From a checkpoint of a small mixture-of-experts model trained on Wikipedia.
Size: vocabulary 16384, 24.9M parameters.
Below are experts of layer 4 (counted from 0) of a mixture-of-experts language model. Rows are named router (the router's row for the expert) and show model dimensions 96-191. Each number is 200 + 20 x the weight over its row's rms, rounded and kept within 0 to 999.
After each expert's rows: "comes before" lists some tokens at least twice as common just after its tokens as in all text. This comes from a sample of Wikipedia text that the model never trained on. Tokens count by the router's weight.

# expert 2
router,179,232,183,224,220,211,181,181,183,178,213,205,227,222,176,219,175,173,170,220,199,179,195,178,176,186,187,172,217,214,219,215,170,190,182,222,182,184,228,181,212,218,174,220,189,174,220,182,168,184,168,181,179,174,182,214,179,217,216,225,220,199,221,233,179,182,179,174,223,180,192,182,220,213,175,184,185,210,184,191,183,182,214,215,185,218,189,205,217,226,188,176,229,211,224,217
comes before: " |", "-", " |\n", " was", " is", " were"

# expert 29
router,184,217,163,218,223,213,188,178,191,179,212,219,206,211,168,216,179,189,172,220,187,184,182,185,185,177,179,172,215,221,225,219,179,188,183,228,179,188,218,181,212,222,187,213,195,170,227,183,185,192,162,182,184,175,178,212,193,205,236,208,219,229,227,231,194,190,172,183,223,186,182,181,208,222,185,168,170,210,175,184,189,179,221,219,175,222,197,223,225,224,189,177,210,205,236,224
comes before: "-", "|", "==", "In", "The", "==="

# expert 45
router,167,212,193,219,212,221,184,190,192,169,208,212,231,227,182,223,189,187,186,229,187,182,189,186,179,184,179,181,216,225,215,205,184,166,195,222,184,187,233,176,234,210,171,226,182,194,226,171,187,184,186,176,193,183,178,210,179,218,218,217,214,215,219,228,188,189,191,181,225,189,175,175,224,216,182,186,169,195,184,174,183,185,222,226,168,208,190,220,215,217,193,188,202,214,204,224
comes before: " |", "0", "2", "5", "4", "3"

# expert 26
router,178,217,174,213,224,199,192,186,184,168,229,212,212,213,183,222,178,186,177,218,192,189,177,183,181,178,185,184,220,219,225,220,190,190,181,219,184,183,220,173,214,220,188,226,179,176,216,179,181,193,180,175,176,184,166,215,179,224,216,218,236,222,219,216,173,164,179,179,196,190,177,176,211,205,182,179,179,223,190,177,172,177,217,216,177,220,184,217,217,226,192,176,214,216,209,226
comes before: "-", " of", " to", " in", "==", " The"

# expert 59
router,180,215,183,220,221,216,171,185,180,176,222,221,231,219,188,213,192,190,185,227,185,174,191,177,190,190,195,189,216,214,225,218,189,175,195,220,181,196,222,184,216,221,168,231,184,178,218,179,187,179,186,176,177,174,186,222,182,230,216,219,223,214,226,231,166,173,180,181,226,179,183,172,216,210,177,183,185,194,175,189,172,178,223,211,171,219,179,211,222,230,180,179,225,212,217,214
comes before: ",", ".", " of", ".\n\n", "\n", "–"

# expert 4
router,177,236,179,233,229,241,184,208,200,189,234,225,215,222,167,212,188,212,194,198,202,172,167,205,184,163,190,179,225,218,225,197,184,159,189,207,192,177,213,188,207,208,194,214,188,177,202,182,169,204,181,186,179,184,183,198,171,209,206,197,232,195,227,213,181,207,201,173,203,190,183,175,210,215,184,176,189,222,182,182,195,189,234,211,180,216,187,202,211,200,185,197,187,191,195,210
comes before: ",", ".", "\n", " and", " in", " of"

# expert 43
router,181,219,185,212,217,212,186,181,178,167,216,213,228,227,175,224,178,169,163,205,197,172,198,183,183,178,180,183,230,227,231,220,174,173,186,225,178,180,220,181,219,218,182,218,180,183,219,183,198,179,179,193,184,195,189,228,191,221,227,211,208,211,212,225,180,181,167,176,222,180,189,176,220,220,175,181,190,205,175,178,187,189,230,216,182,218,186,222,218,217,197,169,216,222,223,220
comes before: " |", ".", "–", " |\n", ";", "0"

# expert 60
router,168,220,180,224,208,249,187,191,193,167,207,210,231,204,186,222,188,189,197,220,226,190,161,184,184,168,185,195,212,205,217,233,180,176,187,225,185,169,202,200,206,210,181,216,190,181,229,184,178,193,166,199,188,193,181,211,184,213,205,187,231,208,232,214,191,201,196,193,217,187,184,186,210,206,161,198,184,169,205,158,160,163,209,219,198,218,191,208,229,198,180,176,223,231,211,222
comes before: " the", " ", " a", " his", " an", " their"

# expert 33
router,183,224,183,221,225,213,178,166,191,177,213,212,226,227,188,220,181,184,180,218,210,198,177,173,182,183,185,179,218,216,225,212,174,189,180,218,188,183,229,195,213,226,183,210,193,183,212,181,178,184,193,181,189,185,184,222,175,222,208,234,224,213,216,224,184,188,182,182,223,179,166,159,206,222,180,174,183,218,170,188,195,175,226,229,185,220,174,209,215,228,177,182,217,225,228,210
comes before: " ", "-", " The", " In", " A", " which"

# expert 21
router,182,215,172,228,227,212,183,177,184,179,216,207,216,212,192,228,191,172,182,222,188,180,193,177,182,180,186,173,221,211,208,225,182,191,184,209,194,193,226,184,219,216,178,222,187,176,215,192,178,185,182,183,180,186,187,198,173,226,210,225,214,204,239,224,167,187,194,191,229,189,173,195,222,212,176,204,174,202,178,197,180,157,221,221,177,223,183,216,220,214,186,184,208,212,223,213
comes before: " ", " |", ":", "-", "\n", " |\n"

# expert 32
router,181,228,174,228,218,205,183,175,187,189,218,221,211,218,178,220,179,180,181,217,177,174,178,182,177,189,184,186,223,221,223,220,189,161,192,210,189,182,221,173,224,212,196,221,195,182,224,178,183,181,177,164,178,185,181,209,179,223,209,218,212,216,221,223,190,175,179,178,215,173,178,196,215,224,188,183,185,211,189,174,178,174,224,220,171,219,177,211,218,216,189,168,223,212,224,225
comes before: ",", " of", ".", " and", " in", " to"

# expert 62
router,185,222,167,213,217,223,186,190,197,173,198,213,227,211,182,205,197,173,197,210,217,186,171,196,176,178,162,182,220,220,220,240,182,180,180,225,185,186,217,192,209,213,189,224,181,194,211,185,191,174,169,181,193,173,185,197,196,223,218,226,216,222,213,210,168,182,194,162,219,181,184,173,204,203,192,188,189,173,191,181,178,172,214,211,185,222,174,215,221,208,192,180,228,228,203,221
comes before: " the", " a", " his", " he", " \"", " an"

# expert 8
router,179,221,180,206,218,209,185,192,196,182,212,201,209,203,182,229,179,177,182,213,209,173,188,175,192,184,174,176,218,231,212,238,190,177,195,222,182,185,203,184,213,220,178,226,179,181,212,169,179,185,184,186,172,184,185,221,195,229,208,215,226,218,214,218,190,179,188,177,222,188,187,183,204,208,192,171,185,188,173,187,180,179,207,221,189,235,187,214,218,224,185,172,220,212,221,217
comes before: " ", "|", " a", " to", " by", " that"

# expert 56
router,199,236,174,203,219,202,167,186,193,177,212,204,225,195,179,216,194,193,170,216,214,181,194,177,171,171,200,181,231,211,222,198,185,191,187,219,190,178,213,165,204,228,177,224,171,176,214,189,193,201,163,193,178,181,187,204,172,229,214,195,202,215,221,203,175,190,192,198,220,212,199,193,225,206,169,198,173,217,190,173,180,187,211,209,184,204,180,226,211,220,192,187,202,245,229,242
comes before: " of", " in", ":", "==\n", "\n", " was"

# expert 37
router,175,204,193,214,221,212,192,177,188,176,219,204,230,231,174,220,184,170,185,217,204,188,192,176,196,185,173,176,213,214,222,235,184,184,189,224,171,186,223,162,221,223,191,204,184,172,219,179,188,193,185,190,176,181,165,223,190,216,218,226,215,216,214,214,191,175,178,178,209,183,181,187,214,215,187,176,172,218,184,176,184,168,206,224,173,228,186,228,216,220,184,175,203,233,222,217
comes before: " ", " \"", " —", " L", " A", " W"

# expert 41
router,197,206,160,208,216,191,177,162,190,171,200,219,218,207,202,227,187,175,179,216,153,171,193,190,187,176,152,197,220,218,231,203,194,160,183,230,174,175,227,190,236,218,149,220,188,196,195,196,187,192,183,178,177,185,177,228,184,225,217,198,209,209,235,200,192,175,177,179,226,185,173,181,218,220,180,193,172,218,176,186,195,184,237,243,168,215,193,218,220,222,180,174,215,220,209,230
comes before: " |", ".", ")", " |\n", "%", ";"

# expert 9
router,189,217,188,231,221,212,185,183,189,161,215,192,216,216,184,216,182,180,182,216,202,194,187,182,183,173,183,189,226,218,217,226,183,176,186,217,194,183,221,175,236,212,175,216,193,183,222,179,183,189,187,171,184,185,188,222,172,230,214,216,224,217,216,219,180,180,186,180,227,174,184,186,209,215,186,187,179,187,201,174,183,164,231,225,187,206,185,230,220,224,189,182,219,214,235,224
comes before: " |", ".", "–", ")", ";", ")\n"

# expert 11
router,171,201,184,212,225,211,177,194,171,193,222,214,210,207,186,221,181,187,196,220,197,160,158,190,183,178,174,199,216,212,209,213,184,189,187,227,192,202,216,193,224,217,192,211,169,187,214,177,180,171,209,164,184,185,178,203,176,204,226,226,215,201,222,212,190,194,183,195,215,190,164,194,215,198,186,174,177,220,180,184,193,196,199,205,195,217,185,214,216,229,168,191,202,196,212,216
comes before: ",", " (", "\n", "'s", "i", "\""

# expert 63
router,168,219,189,232,217,190,187,171,183,189,209,213,233,239,189,213,200,189,194,209,168,198,172,186,175,191,183,175,212,219,206,238,178,194,190,220,194,191,221,192,215,216,183,212,175,179,208,179,170,176,185,183,178,175,194,202,185,219,214,221,216,218,210,223,189,181,195,184,249,193,166,152,211,221,169,183,179,191,191,188,177,173,201,226,183,212,188,204,218,214,195,206,205,208,217,226
comes before: "-", "|", " The", "==", "The", " In"

# expert 30
router,166,202,171,232,214,205,179,197,176,176,208,236,231,204,178,210,197,162,178,235,215,189,191,189,172,181,180,156,211,211,220,194,194,190,185,230,182,189,193,200,230,216,182,215,176,199,213,187,195,196,186,184,190,180,184,228,186,225,212,206,217,202,222,229,162,190,188,201,224,164,191,171,246,219,192,182,181,209,177,181,195,199,227,230,194,214,173,233,234,224,191,199,198,215,210,207
comes before: "201", "1", "200", "0", "2", "3"

# expert 22
router,183,215,188,214,221,211,170,184,194,170,234,212,213,213,171,228,189,179,181,221,195,182,192,185,190,188,182,181,224,233,215,230,179,173,169,224,187,180,223,183,227,207,169,220,166,173,211,187,178,179,184,179,183,185,183,216,178,231,222,195,223,218,217,229,187,178,187,185,223,182,162,177,227,221,183,184,172,206,192,174,181,178,224,221,189,209,184,209,228,220,185,179,214,208,224,218
comes before: " |", "-", "==", "|", "===", "The"

# expert 7
router,181,213,177,223,216,209,178,173,178,182,207,213,217,213,179,220,189,176,160,224,213,179,194,182,164,196,182,182,224,229,222,218,185,185,173,222,167,182,202,187,215,222,168,228,180,180,221,173,175,192,183,166,183,192,181,220,170,229,223,211,212,207,214,212,194,184,186,183,228,186,181,182,206,219,191,194,187,195,182,168,173,184,222,218,164,211,195,223,229,211,181,185,215,217,203,218
comes before: " |", ".", "–", ";", " |\n", ":"